From a checkpoint of a small mixture-of-experts model trained on Wikipedia.
Size: 11 layers, width 128.
Experts: 64 experts in each of 8 layers, 1 pick a token.
Training: 393M tokens, 4289 steps.
Below are experts of layer 4 (counted from 0) of a mixture-of-experts language model. Rows are named down (a neuron's output weights, with its number) and show model dimensions 0-127. Each number is 500 + 40 x the weight over its row's rms, rounded and kept within 0 to 999. Numbers have three digits each.
Before each expert's rows: a language model's description of what the expert responds to. This comes from a sample of Wikipedia text that the model never trained on.

# expert 37
What it handles: Name starts after prepositions
down0:439525511496496485522480558501552500409506518515494469498441471578470504537502487525523567585532441560462460487527481523539504513477556478453483457516483537574593454572520523476470497527578485467557500531425503452530558522465492543539480517498460429484452532475567461559459412564455508501503495434587459519517402533493460476507488489569519546521486512572516529511500504518494501489485
down1:511557525646515508500473502532481499501480505487450569494595477497498457429525543499468521529537534507472466448538549537518522537467509520504453533600559545476458479534520467514485429496524510530487527533500422534518489419542406503468557513518509569536500553513492542529485566493510515518439540537498523407383526489475493460483537516475470463539451471448452520485515514484475465539492
down2:487495540557510462508540498529517520455517536459462491470497517452460519417445478463512540492466530548479448494482461534525521502532534560561540417484509517483427509534521453510597497488510528526547533497430482449469451500607574464420501492408501481545573540447520485522461453477440495460518503498482534532447533542561444502532478516498585520530564535537436495467554470476538462509551
down3:499482539498484470491468467477414557457521508513512470489580499527501493451525513520505484504471548541480558441476517494545502487494545498547482411457524573501455505525509522547513515436430484559554574429487577431487490501562571527502443497461553403534590485438458541486442543455467536494474493493482548485444461507540454501563526521468537517545540579551483446449537502514526523501527

# expert 59
What it handles: Topic nouns and suffixes
down0:473553461569493437538433494478470547402560440499517604574488435489550532501536496506531519556518490502504446445525503504469461576556471425503450500509468567546483517530469485523444592473473502498545472516422499498535490453494455457476546503484477518551485426483496486424461498524483477483504460532539505527468457491534523519560533429501408505500519493518421468442535492475492484532546
down1:556529499487547484552505510603581504501516486498435525538480439534492502512508523447466508510503502499460477476480452487473465516503548516464473441456535565504464476416505418538529493475562485497492559492491455421507521462541541467473498440500543542454529511442538496520460513551530529490491489537467574412493490516502430479509605465393441458563537500473484572459491478490529487553418
down2:538528481513455516482446477461414428582499511468483544540532435497512490488467548453423495521558511454420489505445489495604473492439518483525556506528451530504502450494532520490485544532485467464453503492421524472570508530534490572504513536525490498498542531519502503472420563503483472477540486422463461509486450522580415439592519459486552478512537531490492478485466464467525513401484
down3:534485530544500480541397506463560499516544402463562480451506494510526491456448502530493559505553523601463532535556473559534502507524519480504525491529527492516452496569538520430393564449486426465444505521536490409509500419519553545488527496511513514531470474500547559488504556510530534491474541556509444468460478508501442488484597478530502501434513498466483467444458473449486540473508

# expert 25
What it handles: Foreign name pieces, table pipes
down0:458519447523461554505558507590534483486486550545486494479524461514499502484494461519502512468488523515515474489511433518506497570540475508525522470541466426376488482549456494529517530503531567528476480534503417465501453581411568504546547477505502509529479507543548509597498487462442455599574518456578497486447504479513489472540526489453444489545464483462502498505506538551427455444560
down1:507541525479499530525528421560512583536484486508532442447513479541468519599510550520418466475501492443521479528493497544534521532532498551475451574542508491532500492504501488539528546544501507588479471441417542545562545469518546496462533481522434506551504564446456468496432530563417447591550508566516517466487446520462449507541551481493451500484491463569515479499526519497451448490490
down2:500550477547471462438491486467487547530573470488518498489449563576523570526539562546513480437567498512511464502499439503484474436509525444461542502534472454530529495467507543470518533546501498429481497536518437392458512515563457510528532460505557527472530482448514480434482507418489566520563451587438466504510455441483458512418444509529439529534522501462518484469490465491558567525496
down3:418499477412468519485558503500506517473424550518505535474468526478511532518527544536478519553458468551472536485531448511493464462499495554511536467494455465486546482523471455474540451516545474485540474496555517519525533520527456501468517560520483538488489464459500551520518439352512560410539500515495524508510548539493490505546461410493589428461561467507515409404524538509499489567468

# expert 26
What it handles: Break after tables or lists
down0:508478455450514526512524426511485470477541532511518485438508458498477535507492525522472521494463482544529413537533604496496480525484511548483529643485482527462530455516556407512490431507525496541575592480566477472454458500536495494491503561526508457474557482455473457531466425488484506525495500510513516517446508467480506479504535482569433540422461522558476573568449432489475456525457
down1:519552566464529555487564477485468539535486476507460504486460474477462487488512503530464527492590548519535514510572504558481415529507464559482480498479575532572377404523491448520516480482463409529487520484486494496429501561467511493496532462501465513552453441497480526494516436530555507542519494487492517577556572484476410479504514525488491517581410457474494464517459511527462489459461
down2:522489470471577551466459495512551559455521519488456514586540460452493480564540478520490509541546492453513548484481537497490558490461440501504487542547343535561514461523451518536527483474476464508500496475600538514512566473503540482512572473400563511508553501415519502530512550574539536491526502471504469483467509583478551474476501473573512538479496492512461565465458527484507499476465
down3:483488556464472474488493497479417467472467512490541526531462422472464549556497471449510415471555495593479474612487500533534570433456527508479528515432455477531516516524496453558522490450511531473486532566469444481474478466471477592543540465519481495467448496524522468499519521551597479481457465547502496517496461520510460460538575560495495522470523506503458479508599576508503468472421

# expert 52
What it handles: Inner pieces of European names
down7:550507532453512462530543509595508515489437498510471546517500458455488504495584401430477508513401480508413583507499578587455489440493458492519449532465531519489476454523477450501527468566568510498476463433464491482558441492519484477458526501494502507491455462478446441514448511466528441572537477526547552532519556512485476530424512436453465475526467469524535506509565491539495488480502
down8:495495525513540441470559523536509513495467561490506511516549464524548397465503490500561495542438511463428501429492510502502479500498510490454494567472437453413574547497525435526535505520551530525491501529560582500524561555572428485576458525447477494544505479542487464523561492513496527508477491449576564499449519520464526521406551494511485534467467521526537535538520429490424435485496
down9:481550418598516569560545461577559479483466504546468418535513507565521457476542515553493514484527477457495499542528479490540483505567490502538510478477495427418550548420445588440495522489472507599514582530550418528511461492470503543481497454515496535517432454502490510494460510485528495477464500485456423557506518524508522572486486517471513500504462532490505512514409459465463500473522
down10:498456444548485471524497480400402510415475501591536515591504554484554508540501444494531502501516459501556492563481439462444424491541498440501541452480524528529517484502540491467506518507471435497445514523517529519445465519507476513462494448476477488498469479524538412471502503530533497399575505463606566435500500555520449524453477469516555529531505517509539509439532492545498474465520

# expert 33
What it handles: Comparison and reporting words
down0:551449503462450537473500452452516456460459502531495488425442514510619515511507497552500457530515469492480573517450482438528450504496466489468473533499541513438510505492496476393458458474494446493533538507471509486471535526436529558450524512508555518490514457545440516470492418569508433516592543506510496440446489557488491566489474512464496427439525491443479389534557497520463509526495
down1:515485489439486468495492492490471436476489491476499421458479450450436493471518545464492438547482444503442446476441425547450553442430437417514521491536494573456543469464501450478474456498444458454554513507403492523559444472518535538418532503466467461491476552485525530536450563471476575483552475478517559520463511505550436470518585500492518463473535509496504522534465559499513475536520
down2:478500547546552494434503510462578493489514514477460542544505551482478573481448521510454531498489486410497513455537567573497493475564505532532471483512503455510457499541472478508544483546488496585519530509515574447448521506461532430503520467567510514523435447538484528525492597487525468595517504428525489450498501500516523449493422591505436461540515505563504542500571553549501564443500
down3:488489525460499497535609481490454458507530500435487451409413432563404479521523536544477534499552491545495450462433509490504498556503497479522563492450493583415546504540532517495523428496470531544503536491518445554417545507485486562543465501463471477524442537489475493569548560544457509473534502472507422423509513508533482500522546495492476512478546498542476480494575446523471470504468

# expert 12
What it handles: Infobox field labels
down0:465474504439546447499467508523488507469460547473583473489498478453479474527471496474456478483516512499550429536505510558489503507505417491509527415478472440477417525494499525538470488452455456444488511485440526608485495488480473543498465412461579520467404483488501553502499512522432536514577557531468429540471552495520605486517409531503524500512511532463500422486542522482524471489442
down1:499467472556553521476492512461499498538478446442434456510520482493456517508503503505542560520544532455477515532542579452487604490503486399534517539483508535497505521471497510536493512500532497462498509601596469456504504487458488518448511488551520490541522529478390485461499510485512547519555537569585505542504456471473540491543472534548584571508582496426552461456452550517509526428490
down2:495503513553481476517506494506430439547547452545472464531518469438500542530450560529546538513544485496553498550452566538522445515464496578443502438435556527522498501434523485484470490459486581516402551423493550489579497466512506479531467478485534477510491554426471496523519483453462540509491549406477465543490472430486560486491516537546459419493445553528541533512525508506497554500428
down3:472555554538523381486462501517524517472521449511429447435471523471430475513566531478473502466481506476534492522514515544422551489575478593547551523480499484498524463439495427453532414474498464530526454533446526499437454558447474417473447517442406509448486537516503445480492507529576482528512486548489486527519511542550476529521551490454480491519530474530514464487514442547524505554485

# expert 31
What it handles: Place and name pieces
down0:521512579492526473535466501439538453510476512566461546518478494521431484503517492430479452463486483457498474480501481547496529559531485532449472454502503458453551511407455504527507506499500546477497524494473448483439448461550451530516527570497647478472506524501557484508478481484465444446495471562472466485497525468513535433519469457512478397425502494466504457570400435493481420510497
down1:453488504572448504514516432558491470470520542406490457473546456557418515527440421507450446428489583498479484596495489484448538487504504428537479472447461487539587498461522476520513480466479544570535556523521489485436495408492507523518488529508515585551452517474524506520522440550486511488496480527495479495466500500470463464504471505489534451482548438405556551515531460487456466517483
down2:512460536456514440525539460484511504537529534466449555521538480476593526464523447529497527473531470505463393458553509542508423481533469560502503504533563534548460571497502499458470499474529621514547539470474550514513467434452558465536507393518478509434522473486535513587533458481497511520409479503569475486511483468489545509510517458492526513429542548489540526539560527526476528541483
down3:502416459549505485531545487432452451502560477531529501498503402523514469504485486455557516441564575461561458483482539475491511459540523511514538448448536568508446497537445500556596483504531556521509558507523501451473558496551482421557468481488551501518468479459448508504494517495463475498480469500471479394469558466500503468549570446492465502585486540473520494521474525476496549567424

# expert 50
What it handles: Mid-word pieces, table pipes
down1:509447459496460504442524432510542448539462428507452531537483502470471491549466503535485500466512440447512451481519554538542480490458492473509429517487532639564496441508479530490546456478560474467489499462415571535529498490474448460382512477500517454488489448459519467472469454462575426540447525460522543511518532526482502525550510458500480468513453512457470467499536415473523566509457
down2:428454528503507534509570534494475502549500507505558528428510544488489450519554474505533449466485517544515495453541470446503480477531507538460495508469396505482488477521491546498412527490499454445494509406556536444490529510526448411446531480541499451456442513491498457497524483522508493397455435501444487433534495507489473468527518523475482528581574555523529496500424409434426473501523
down3:521537517514544473553443548487534495468421516512528509490526527510533525512495526461514487530442490407592519454490484465513486539475538507478497525479485582515531560525511609608553449577481552510505529430489499506527492531571448468417515593515460509479472492445546510534478484414495469483547490519433532483507499533493489480533491489518440415575478547488505539531478509475585506490529
down4:424478512410476512495535512528530487521548488489442414537499506512514533541561484575539435505528532512577445474513470526492544553484526418494534547464414504425485479454509458500507501490515505583518544426536578447469482518499458470499543523424547517506482528515500477539445414469435471541419491507556485446585485473565504529505502470447462453516475500499499482463450515513510475446506

# expert 55
What it handles: Sentence-final periods
down0:474509549479532546521552478449504481560559460490535397480531479576469475527476507463462453515488486488436466512479496508446558522495549465436482410505476527517513558446560504435492442443508551514521556498491464479493502498529529481585526534431484467497491465518504486532481518529532528538487513457410537429468455471429482488541523548484461570574503515523560511419576508514542416537495
down1:533455453466530554519572493469451517493490526520491506509451459508471473543530473467508477493440491514568483561529511530477522435535538553438471557517364515541481516449415454521508549529517517467503457469524615538485550518506509514497491472457513472481520558525513562484554454451480557439529464525510538515574473546469558524468501507434450522524578516481423483486487485503439477480414
down2:550468529484456535472514401524443496430500560531486550461531543549502515472474540520467521436568510461516483472533525526452418434530453478569516475584496464533476501579551517533517539474494547561502538541472500488474478447513484435505523472518526448545487503467430506542550475544435501510562472501507528554520541484519497433519516470529546533473520477550465471599544456518566438516425
down3:499496599490453570549555534464532502483509511537452443553468537519466552496478534524517549433509562522482509515503461566489534463504434569546523499517532513485545489476509463494525541451511443453529537521512449468476550542421503523524535445497433452554462457483495551500517474483492559494483530457521548549528522542432512526563537475471487564437475398514535437507479524567494395505451

# expert 14
What it handles: Paragraph breaks and verb forms
down0:457437473580481490476526495477453461514531475460503503472503388534483477549521485548475442542468497537532547538450454473489554515459532456534462516499450439551506488540523464516495504483463492424489464507582524511505525513439479526569501474470524489441431454421453376545544542498548539538456554546476447481494525443479445484504472500475494487482483571489439514417537504528524465513428
down1:456529475539480465554434499448455494525531504452549426514495514529538532544440476587436480532480542477480499517550518561564509484466464520493534517524534441455511461449514545478463562471513481413528502499512507524492491530516543544504574515508499466494542532490517522526467495425495522363555549498504469566492455421507503499447503569469435523513475532437416494516506443471515499417560
down2:519515463509472479529547575499505490491533485467514454482463535475518503458444437532535503525499500512518500519493469534423543536462505594443496535516552546474453495481424505550522506515434508491504526437452487483462419554547500537463534582581475487497550447533474577455502564491560485504497557516485509513520490464455428483564535588450495547496502458528578507446540538508455516429594
down3:513549448456573519461504535467458507487463546470492565576528457501454572491469529560515475481449500483544459480541500550481559523479499533462498511489343514572506525524503535554521500547543498484476459523466529550518519540491462495519540489491473452544563543586529493488552496445498537433515461473460517481464560446430460484469488489560416472503491517462505449469399519497480452499466

# expert 53
What it handles: Mid-word stem pieces
down0:493449417528472498517455524509536499410523573500494539516465515455456490549535504475460489490459520511509588488466547579585435538520563504496550509450530506524544481441429514498534518565529488498458531499510525511387444478472440583462430470465462513524559450460457507419524446497524496450502539516511498499451553498462504520459463512497547563520501533472515461457442530444558537498495
down1:459512583494486454501539590481597535477493469527519478464531513474524554462536509517535497524497512514409520533517508454493569517453472489495507448513558485464509524559495446488553425519476460489570444545507379503467482501505471510498491496566486478523522477483462454461459434472541548556481492506572519425445479454424422468526546539459440484533519465487462493408471523517529524520451
down2:500485568451499426460585497501574421507560516596472491485531463494502502512499458491540532494442453475499485497556452466483512495416502478523507472497526520485497501392515557460477544553513546413569579462498431558534397535511510528509495521462522478538485493489522514501494470420506544527508471487487537490433448534444504514486500544510549485430572534494513530529532574527454512517451
down3:543437448405469530433502527500507530481555475552511548476556509485504486495501444562477492522423557505545509533488545512518477412528486467545494494457546573437510466567435520466543467418505478505460517458450521457420534501476522472482494516578494561498511502424512473455507430425492481491510530517482504460503526411516586443548474450454454432533565487464473526523504531501500513498500

# expert 19
What it handles: Abstract noun endings
down0:474476519451573494537447475527570543457446516485535510522486448500529535517507430499532493535577532539545446459534508512531490544516414487453469425562505471490507608510489489521452485550512547491534521503523537489519482436497546511473485497451487506495578445484562477472509442502542516545549436497494526421492393462503432474441418512506458453460495522535455512536442545472512482447562
down1:505469502447570541510363454479508535463433476520509502514499429461520543504560510532490489520558589524532451520486531521413542486469532563548465483479507456525496496487495518423461505500480547490464550523463439516570416514567508463498514580511475484450505491482505545451472524477424491499508545481459456476490417527549521505491572511488512522571548437509439537490540470464531567487487
down2:485496534446483565501473453467470481518476533410523517471505525489481482563497491501407504534540469517535542499478551424453583568579548460558468542478535531447489519498517443436445464437531526518526439487526572504478461548557488500529448474432462553525535500522511575480546538476506481512448469546527491480515498452494577499434495453501525551474525489523498489471498572497515554617481
down3:501523521460507463490535486553522498524531536575532589503413538495511485589499511510516542472526471522571529493469514513578546525503444509408500502490478528536562509462545525508506501473488495525474576540558507470456514505512460508585487494528510474543560485516514451478494461532506462572471470539499535524417529462470550553466520579445487504506529542518545511518397481439512567607568

# expert 58
What it handles: Table labels, country codes
down0:513519429550549534508453513494588493549517445447458523525516468489527509426456502503536504492464537545480554514485443456529454490478505508519516449555517495484541452583472518562471493468489503544508497497563484445486464484567513473472552458462593523490461526486493468433524439509510482535538513450435489453478460511412494471431471605461556529438466480543488559522564422577510473497490
down1:515493517398536496498498498587533517567494542445494458462495521495454558549504492456462372526520501530455441532469532452489496501468506554552463531508502509494532523538540488576581536425460496526482511549489489549460473493566482526551487471463508488527543562456537532423461541471469469560458450548490539495518513517573578489568563425487506497554495513495470536460505473528511502464433
down2:560510469495500533475472533459482501487518448506497513543560501524529488472480519481422501439582508488516548419429519528471561541460491515544480541462479486522487538510527543578560490514474434504405508552502436436460519504496487490533552534516476486544459484464482569447451581530456496519514528477496438464473541456525541419474527486590439536539520563570432543560462486506559502459495
down3:539506480530506458520512489528488586476476598498468506446477505442419537475504546522526499488518553495514468403516519576461532549500434512427538514481543489487451468558551501472587568501420429467465526491485507512536516500500484524507499541499443469525481440473502537545477479470500456446469535522502517563482557470566595527520508492456528403535502539471444455543539564545463523541482

# expert 20
What it handles: Verbs after to, prepositions
down0:447493560527443475447574467453505427524491529468472562450559555491565550568468485509456469457477467443486500486482532492462502509504505492487548507495413492469497501569525541499494440444502489496542519477504483458484468522454566562550437502409511491549552437595498442415515521504460411564475462441542472532509401482477521538500491491504521566514494477559528487471504523482528492484491
down1:489438534521510550544580496521505493526444494452520608531473518496538475495553456447546445461440539452486459402546580515490482542541501438462498498543449519534473478592558527477400461504518523494553489503519482484521542585482521503474466452490477493471506564505574454436502447539481447457454497501560467518520517500502478578492503549502496553466551441561494483564507500478468499488516
down2:431472470472446540459554518517491430478457537549504505513509503514528477491462427531486510494497454579477506426500474469495476418510487481511555566475537463480521547483420445483504502444550519492514522564510550543541501470452498472596468543564491502453453479486513584489521462549540471531497448509518537533550492500507469517465487484557594451441628465481519522502563496479462483538575
down3:591456523508502535469513494483452484461530498538415551537452521518429477568462513483482502504520463488586433450510472503484457494498522481543447539438473557594483482573490545479502494453548514479514536418485567442482488505479461500522479489552554479466595466509468508522528522464470469412430508494451491518441478502516493476436415419434455520482423499528527486499460540494507481525470

# expert 0
What it handles: Rare name word-pieces
down0:501554537376461485560450511457501468511456508531514511477500495488483554450509453461506467472516516485440520535415492543515443514527485513480533573521502470524505629544426489484451486420417488557489532514480523506580516527399479541538510598533509422538505496503512466467487580496437467459528467509552494514513488554492515458471539496492527524520545485563507541491503488434533496510518
down1:488459467472489561536483552570462538450515567459452570536504502453525513521504472545425550516438548519475478495485472472453502545451497487480501532453570574483539536539528459507515524492492505547491446517441526505514534468538511505424544523522472487536498440518543465554426441554514521507436505530491539498455476498541536544442435522441521538477450497472446466469514478572555511427629
down2:505539546502523438514524497470480452428432538506571454459519596484514536479490515457524549421474490476465465517443449547425481521520510555460482440481471439462510467501434502479492393533529536533568470470514460486466511594530471491521523474526418498486539546489433500451537501448531484430513526435498550413511531470456518505497477491480513470499461473566607503494479495472467490498529
down3:484448526523453468496548509465529494469459564506498471491555510501499407497415431456538520437468469560475474419528544520498463526487485547464464471518499527484430520500523452519536510520535526498455427404449518584564521497479528452520554506516477449528557505497578488525523472522501507479493522524460585499433474551460450511473379515547521520528445499401486489520521522509474455525459

# expert 51
What it handles: Nouns after articles
down0:420467483532454533457512467544473466523479478444470512526508465575580444512522384457530491453580584540450434564508467469487476565467472522429478453536542460457498508528523511481514477490491514547491490463455537502552528502501513549496471513436478522487465566505560473499442505529506408514551457579532484502460493499487442451467561461421475561472480553438554525481514499496503499516478
down1:518486537546467474439564514510465513484513478518493499463483538463453494471473442432528476473483532468475531461486494507509532446552550535500484431449556460471479544532518526450500456471441533565543487479497490485422473438487492551510559534430439457437476487438523483570500555491498532522538419533639468477446478488448523489470432491520522464550473561564558488454519557559464505505455
down2:483533530455448491446550511465496531584514524513556440485564564474384475471529545433541456522465466527552443463524491504442460477425491553531486467459477523546524475496531492401512502462505487484544454486525568445511591481516554458432507492457463427467472484497483529529507556558453546562469482470484548444532558474551482472447545457509486460501508537495529539519481441503522521492524
down3:542485524488477516500520495479493509502552495517483505433396528490491551484535575465513512481521451482445503547539453456493513661535494479561520579466446504497482520490398460534457517550506517567474488542539468482503535461542511521482447449505490462503524511489497457458484513449448464438439471548527469579577505489500401516492484538528551490468509446493527512537556520527550499499417

# expert 10
What it handles: Name-internal syllables
down0:490484492472403502493540515478513482522483539482503406540479447518537435439475546497475503495511453587520503508492547522498521532447494478537457561536504520489528441515498454461508429463563533532560490463529460562555497539488455474505463501525457510515522491484491472524487469512489472558491401449533400416538584478472573564543433467526517529491568458576441511545517526468481484517434
down1:458493510547559498497458516441470546497505514558498538492473509514562534496511596481421447504450413450572605467510450490514549525497517549552543522527478456506454491526532455428454505457497466470557488475478479459521515523581448443493489513465497482489491509456416535529492483506446495517517477484499460527501479516550493608491516524470515615563462566529446441506506508518467554483546
down2:463503461501488470443512535418427500507487552531573469520489466534461511449471444440534497471499510434458513468526537497463553552578526580546509515518527540505452498546560454478536562476495482464444533454519493520509460484552407507440394560476468505486477472475491474497391520536524516500471491550512562524465416505470517531523455522471448508480560511564506511485521447526510508415455
down3:528462492506525498459550487495552557496489522592501454530468516499505484507506534505488454498443493511569482577545515467525498473527475541392488535476483498431485541544503464448494465568437548512552493532507505557487485502491502427595480469460437521467492496486412518492477394427517460519379524541497599470490524468459560511506486468461483531482526503551509489454521427511502464500439

# expert 27
What it handles: Clause and list joiners
down1:533547535483542511525436544498527486528562473511500496505532502480482554415523443502555517512458482499621453472490516501429461565495496508456484505463534570536514473505570436508472488561536536516481553527512424545475538487541547482555491491553483448491519462599451535491526482508478462484512566474541492456469548538480623525478507453495445549484530492539422436520527425504447490499520
down2:517485516510527514533518489515510383520494481571504560524540562500584424423486543515465526445463593488502487594547524540507483466499495560484494483481515456537462514500550458450550600506387504495513501493499488463485461514525536455425471454503543496487454406456573541516479505448472522526541535514520503475463503538498517477507568518476540496542514578512528547503480460494493528439444
down3:527499552506550489470486488562531479548433516517460516443525454486463543483519469448463573470490524496449555475457510527520476501506549522482545452533477515498483503502484398469567424578536484472483463467476476451571537456468524514437505435475496576502491524552427514470461365502402481491467489562481574509486464485542551526500462542481500489478487494483502433496571525526533506537436
down4:422487460480493484511594461489480493447462531564575505522442517573439530568559518431431476446467484490498519494546531494564515507444496545471496509520484532440478480514473508535511469558492472430517494467420501526547567452401462496515520482420471444544437497471447411540481489511497470485507540533406487513479523507469444489473443530531523492584510482508458517450552488500490477522505

# expert 61
What it handles: Words after "the"
down2:463535458551494531535479559463501483559490481506545524518518526535498512488512492529515483435431440542488484511496545492456507461464512481484497477519535492488407543651490515526551518528448446507486497493484495484557612459541505531442476467498519477517512398444513421498509505561501519465537586495479419501432548470506462413483490498404515484555478527508474577516481476487516548503512
down3:508533486470479490450493519478498516531536524581500375556476484570487479559470552453470484523549471488519481481481524387538485479477510583487581543538489488506527477490451482480530492514512482488442519492458581603587545514529479553464446520577487483545465518527495497483560505550526487506513436513510563478544481576509464464504441428491555465490558536432519512520500488450474472542516
down4:500473395516505589525467503542446485483543498484512532520511500512492396543514520443518534568473553434465404523460444502538526511519517469534514467508501524481445506455532466527467480535486467498449462503537519540528549430455461475430491457493469552427464490503535584518548510545566454518482505498456518574492462499533535530477503547444480534554610558574468537483531510521537529502536
down5:480491496423440449415556522466458505521498523556511421560477504466450410511490524549496458485488479474559421497507559495523534535458520497492548553490508575478475401455461457484474533545563533488493491489459531513494596545535501535486462566493487513561420502590511537498558513541502493574466466504503529511554561450499527476551479490468510522455443501494428505526463534507487515480558